config.toml
routed_scale = 8.0
vocab_size = 15234
norm_eps = 1e-05
positions = "rope"
rope_fraction = 0.25
init_std_down = 0.0
learning_rate = 0.00257
lr_mult_qkv = 0.4
beta2 = 0.99
batch_tokens = 65536
Below are experts of layer 2 (counted from 0) of a mixture-of-experts language model. Rows are named router (the router's row for the expert) and show model dimensions 0-127. Each number is 500 + 25 x the weight over its row's rms, rounded and kept within 0 to 999. Numbers have three digits each.
After each expert's rows: "comes before" lists some tokens at least twice as common just after its tokens as in all text; "mostly gets" lists some tokens that are sent to it at least half of the time. This comes from a sample of Wikipedia text that the model never trained on. Tokens count by the router's weight.

# expert 92
router:522545470499501468477457542541508544537559501486508530483498517487488500515471495503477467452496496487527528483485485509493514558482515508515519483548542489514504500502481534516498461488516549533487492502548491509497487541520506489512476533555524509487526461514497482535538492478484510470490539472495516506488511553496511465475480503494525504532495526500491474513513491437501511431547
comes before: " |", " (", "%", "0", ")", "en"
mostly gets: " Š", " Te", " Hels", "borg", "',", " Ng"

# expert 84
router:519471495520511551491531498522518499507539494529474487498507516521503482514544541534486445531511477483472490486495470512518473490499510516481498476511540490529538468489483512460469524484513511433518488486505527550480482480483425513437475516526484511488509499475501494528509476500510504520495481535515539452462487495528531489499462498467491530529487522490524474469557493501499528543507
comes before: " |", " Championships", " medalist", " cycl", " Games", " metres"
mostly gets: " alone", " Night", " ATP", " Olympics", " Masters", " MF"

# expert 114
router:483513509479492493515437460499457509486489531498465509489490512480504512514474481472463447463497540460491477446502505508491484509435496481462477513494487479487502433518487526522528437486456512474531486484500484555508480516540523464537456489496519498510529515503507518495504519481494530482466502531427493439543488511442499520514506487531508489514436510532490505475490547513520519464492
comes before: "The", "-", "In", "===", "==", "On"
mostly gets: " ==\n", "==\n", " ===\n", "===\n", " ====\n", " ==\n\n"

# expert 63
router:500511528485503522514476473529471525501517517472513478464481490497496515539484501483450516456501504506484497502530481481482479470455513524539488517470499466532515527477500487474487459578542492550467508494509508480500500472476500493493517468496482509541473512484515457505538457501523489497492494467463506524525496532487532508505458439527539491539489478503454529502494488502497504502508
comes before: "201", "202", "200", "199", "198", "197"
mostly gets: " least", " too", " probably", " likely", "},", " extremely"

# expert 123
router:466470506513493524565544481544484528467495448516460551472470523475494504528480497496513486464502474507482453533542532493488516517537527508509472512529501471511484507527521492485512483520539509508500468476481496490515484514514521526448492468516493475542480459536457500503486561504476487497491529474510514496533479496544529554513512496516469505537502491497484469547495487456475523547534
comes before: "-", "\n", "us", "idae", "=", " Kingdom"
mostly gets: "aceae", "inae", "featuring", "283", "uman", " Insecta"

# expert 116
router:494506526538504514522484545532475517474546534523480487491480484464528543502478520532468538479495486506493492497441484477507456498469516519480453481501502494502511534495509523453504454509499503457505482474490493481463535496535483481510476499530480513537526485532505465512503485473514468492461532469459508494512483518467545489549499472534564510482464477516501498501482516493522483482533
comes before: " ", ")", " −", " Order", " Binomial", "–"
mostly gets: "ced", " Arabia", "ures", " Sciences", " Rico", " Arts"

# expert 12
router:476512534490458496455496515527487518513518520499506522465458492496517552517481527494469513472510497490493518453508502457489500524457539527521499503463498493479499500490478526510499512496454528502529494515517506525448478528502535448550532590493515508556514499486520461524537516531490453496517555542486507452468511511446463505532499493491493502500496458494534497486530471522506512491491
comes before: " the", " he", " it", " she", " a", " they"
mostly gets: " role", " when", " month", " so", " although", " manner"

# expert 8
router:454488492557503485520472555523479511531448458485527513511502510529540501509468538493561551470493484513529516494518514529496487515494531507518506468515513528536476514530484461510494490480503463485510533454522498454503452548528503522509530491494484486508491499502505482487531532460484465506521515515467481515476475505511532483430537506508501524485513506539528464552533504499532530478486
comes before: "′", ":", "-", " Born", " Coordinates", " of"
mostly gets: "°N", "Member", "″N", " Coordinates", " operated", " List"

# expert 91
router:519508538487493473525448488543469496512514512449500468468480491529509493506479476509476514516470518484521504521475506525456521470458520502501479508518482492501507520511479536515536479522481517522527509476518493486486486514487475468514489524503514483534505479505488485519517514477478497496460535500503503506525467501466488542519489456495518518531555449488461471488505496511488498490486
comes before: " the", " a", " an", " his", " three", " two"
mostly gets: " into", " among", " toward", " towards", " Between", "uing"

# expert 79
router:527484532521502503469513479484531514530490538533473504497465498495482505521483464496478555534495488483523487473482532493503462457519486509478490461485504486547555527501474495494506510490544505508502504505499532491525540476501518517474467544496480481473515458505507536476505494477531534511512537496512510488452472485498518498460478472487471467515482501498517534480504446514515490493504
comes before: " |", " |\n", " (", " coach", ";", "ers"
mostly gets: " Lions", " Defensive", " yards", " Set", " Bowl", " Rangers"

# expert 67
router:503481533512508467551508507522501495508544524462518507477456496477485493512506432479505484502539481463509484505496495497519507461436515490495508492490515495512469494550453545528501524559542514502480533517533518500478527513519452508483498507505493503489536532530466514525476516474513534499514569508445532499498487479451473505522488513472507489511531447477502529506485508478488507485482
comes before: ".", ",", " |", "%", " |\n", "8"
mostly gets: "ye", "ique", " activist", "uge", "978", "ilit"

# expert 55
router:532495539502511549489463497509499506520544562506519466505448506487528500535497477507471466462492506480491551548485477513465512494478524525514486512515504499509485500500514547501511483540487514503505522473533494478488450479520512478467471519493501479503503482489470491528498526480478508516481548492495527522493501536513538507528500464476547492472470500537494466505455490517527478521515
comes before: "000", " and", " but", " which", " The", " including"
mostly gets: " majority", "very", " considerable", " generation", " largely", "%,"

# expert 70
router:512509511548483521482488497495504544516533492515511508502506504462513532500470488512477452503544512470521494526500478490534475513489516456548524487479507479508462516506488510520457537485511522483528513472525529554481484527493460502482511495491480478490521528537471541523500473478504531503485503512479521527520496522512462489513496503502459493525515489518508489508519475510490502489527
comes before: " are", " were", " is", " the", " was", " to"
mostly gets: " there", " through", " There", "There", " due", " here"

# expert 66
router:491512520517497486548458470493480479451498475481497526503524510470515505512480490519527481457518503513535505498487547412494487532521503467505453510500479493514472484504464447476508500492459449503526505512458476521541485531520485535537523502505472467506516489477489468494507487517490518477487541517463483512516479502521496484497491478473523486474471517549455490494498441514519519485452
comes before: " of", ",", " in", ".", " and", " to"
mostly gets: " playoffs", " levels", " tour", " rain", " vote", " GK"

# expert 78
router:514543491497476523533462467487486479512500510511504477497510546522529503512469518484482485480489513506492500504490478464498488502463487514524477478505511506504501503513474517451528508481455450494524476474524530509490521511498511463502510510440505477506541510480523454485511543457510492466467535504485514499539481518487505494533499479497528479508488483513465432514475526481511490476446
comes before: " the", " in", " a", " \"", " and", " it"
mostly gets: " replaced", " orbit", " covering", " despite", "aging", " featured"

# expert 95
router:472494502501504524531451540480498523513535492502514506466461553539542534511472525538493497495484506473543503447466483471478481546514459533515491505499503458502474504507500539483482467528514479519445492475512479520516479542510482494485490473483475437525544526524559448512518531478479502506486544484471565487497472531506531502534500510514571480526508462471502495537535495493487517541492
comes before: "-", "(s", "\n", ")", "0", " MPC"
mostly gets: " medalist", " Navy", " RAF", " locomotives", " naval", " Turnout"

# expert 89
router:477508514503472501505470499486482521552515510483486523484512499481493478466512465494516486499505501463547445497489514528477500504512501481517511485454523455532515527493511537474542499454498494512526565507471546490499476501512479544527488514502494494526508481522476518479509488492505468469491514556453517515515521509488480464523505513492558526478459468526459506510471485525522517500500
comes before: " as", " to", " in", " on", "==\n", " ==\n"
mostly gets: " served", " returned", " serving", " serve", " return", " foot"

# expert 68
router:501490502548469542483489494500488471531481497470519528530451501500479501531524497535530442494507465527513501523485509487491477497482541495497500466511509520496502538504458473514506510555537496521502503466492532502515509531528489499524472497492538530512496512509518459525477469533491470474500507543489500489511484506456528475527500512480482530471510452527506523557543502497493472528517
comes before: " of", "0", ".", " to", "1", " is"
mostly gets: "978", " interest", " instead", " cannot", " work", " however"

# expert 105
router:492459476528460497531534464541436508494483529527498528453510519517504506501485494475505457471485491493527510494498567515514508515507522492495462473509462450540461519520475521463512502495525526522518513458487469490486495513521532518486503522511514522534517496517446500559499520498517496467501513463470520484536517541522515506485517473491527510550449516545452502486499501504483510539505
comes before: " the", " a", " least", ":", " in", " to"
mostly gets: " at", " At", " reached", " married", " attended", " Genus"

# expert 101
router:508533586535452470506467522499508476522520522471552480511492504499498508543479464495452501489528530506491543505443482454490505458474490532480518533470474521494531534506482515460572490501477506505513543482491503452501445559485485445493469502486503474538525492517517477494498478519475502513461533505518496484524499527462499488510464483491548500501476482542506497501495542489492525471482
comes before: "%", " |", " \"", " |\n", "°N", " million"
mostly gets: "900", "73", "350", " company's", "р"

# expert 18
router:520464504533497503528494511469496543516478505516489497474534554568491501498473511491443454520525487438541477488482473517463478506500490499457495476493523530526504525516482529492530509555529504475503520480481518492496472493538485472514457535514494476512493459500459543544509533489521509499528476503497492520485493490490512523529479531509498492475541499521532465481524490518499500532515
comes before: " |", "–", "|", "-", " Win", " Fame"
mostly gets: "{", "err", " Film", "lect", " greatest", " Bea"

# expert 9
router:492515483519529479545492494479507529519459480497521522486487494533479514548510535453530493474530516459509508527473478512499490497432502487481485495544491481500450516489479459527510452478492478489525496448545513486471534532524491492492460518476488510528527509479526469552552472483513505477483505520504503508480488488510508527489527466535501518526476500521480506498466501531511519495510
comes before: " of", ",", " is", " was", " in", "."
mostly gets: " windows", " stone", " brick", " Building", " castle", " Revival"

# expert 113
router:477479524511441491517499490523499502535481514526519511494512492533488517499484475506515486509481513472563467460501507511487498515502535527527499478534503467517485529552463520519478489468478543523513480478532501486534532519512480523467550526485505497510465492478509494536483564443509564467508510467455548505517475501494545474556523449496546514526483478516460537470483547528519499518512
comes before: " a", " an", ".", " |", " also", " located"
mostly gets: " is", " are", " has", " contains", " JPL", " (#"

# expert 80
router:513517469510523505516476468493562503517472527464513465454522533478480505513464482484489497487554467484499507431469500478482477488495484501504521509470544477481499500512485458499509525514519505494510553476493457484513527508490502510488485479474466494507494518537527515510521482503481522493477500528443533471513479469523496482478515505468543468491473483535458549496526502537485506475468
comes before: " of", " to", " in", " was", ".", "ed"
mostly gets: " jury", " dead", " parents", " Pope", " tried", " appeal"

# expert 52
router:482522527511483532503453482500477475489546528523517496536493497505443524503493460528472501493496492487532505463492468467455443479482524479538498517445483500481492511486503514530504535469480475508526507506483505497492510495503461499509465534488534478504537482513477481472518472497494479502495498509458519522549480531446515485499489487488525495504483484520510550482533470504526499478493
comes before: "|", " •", "%", " Candidate", " Party", " Soviet"
mostly gets: "|---|---|---|---|\n", "|---|---|---|\n", "|---|---|---|---|---|\n", "|---|---|\n", "|---|---|---|---|---|---|---|---|\n", "|---|---|---|---|---|---|---|\n"

# expert 118
router:527500488555503531509514535502537483506497513497575486465503506542493545508444538500533488464485464476543500499444505506495506470497489472490544495489498489462463512487430451473500513492447474466534540467489455543502510507549485522492482518476518454470542490483496469516508497492488522476491494505508516494509487514451510479505502503500506533493488471532516485496536495520503497526540
comes before: " of", " in", ":", ",", " within", "."
mostly gets: " Location", " municipality", " Parish", " Catholic", "por", " parish"

# expert 126
router:512489524489510518525509483519487535496508517475459495502476542483491483529481530517487536504514493451497505524489509545504435491482518502478475514451464492502485521493479501507526506553510481485486513471494540463495510508498505472490455559539521478471474481507502552454522524471482483502486486477523494479420510485494549516474493468536478541511518531500530519494484505471485542529485
comes before: " |", ";", " School", "-", "–", " ("
mostly gets: " just", " Hat", " Sand", " You", "no", "agan"

# expert 76
router:526535512540518511526457489497530481476530509502510516510521530490533565483506491476500495485551478506511530482492508443456509483541511486484513489475518495465469475513482478454520512522465469519498510485474455519495469516533466485544511494473486464558482478505529480491483524524515482494450503511479504489502487532495492459526522502506518490463511474532490525539490492498515522521450
comes before: ",", " and", " War", " in", " to", "s"
mostly gets: " prison", " wedding", " crime", " defend", " kidn", " Opera"

# expert 64
router:498470501536527542485502487516539545502522490513471483509449504471488477482489491489498469493472481490466506518504529541520507507509499509507507514505500487489505537503503516479514492498515555448514505482504505510484549535503483509462481510573506486514510497500519479539498511504520552505507487497502571487474454488528444502538520480484497526511521553501495512495492488442481540482501
comes before: " |", " (", " |\n", ";", " Republic", "a"
mostly gets: " Safe", " Turk", "CET", "née", "You", " Orlando"

# expert 65
router:485474516561481491499520504523508514446496485488510462477500513496499510535517484523501503499496482510465482515488531520488510550529527514491526509516464454527481522503505496537500500488542511514485458491490520497464509516517501481482480488500537512516479511538476501501476474494518507494514547542449492437476484526477469475486440459555521517517537493521540500520510476488512515505457
comes before: "|", " |", ":", ":\n\n", " example", "==\n"
mostly gets: "|---|---|---|---|---|---|\n", " Animalia", "imin", " myth", "283", " Pick"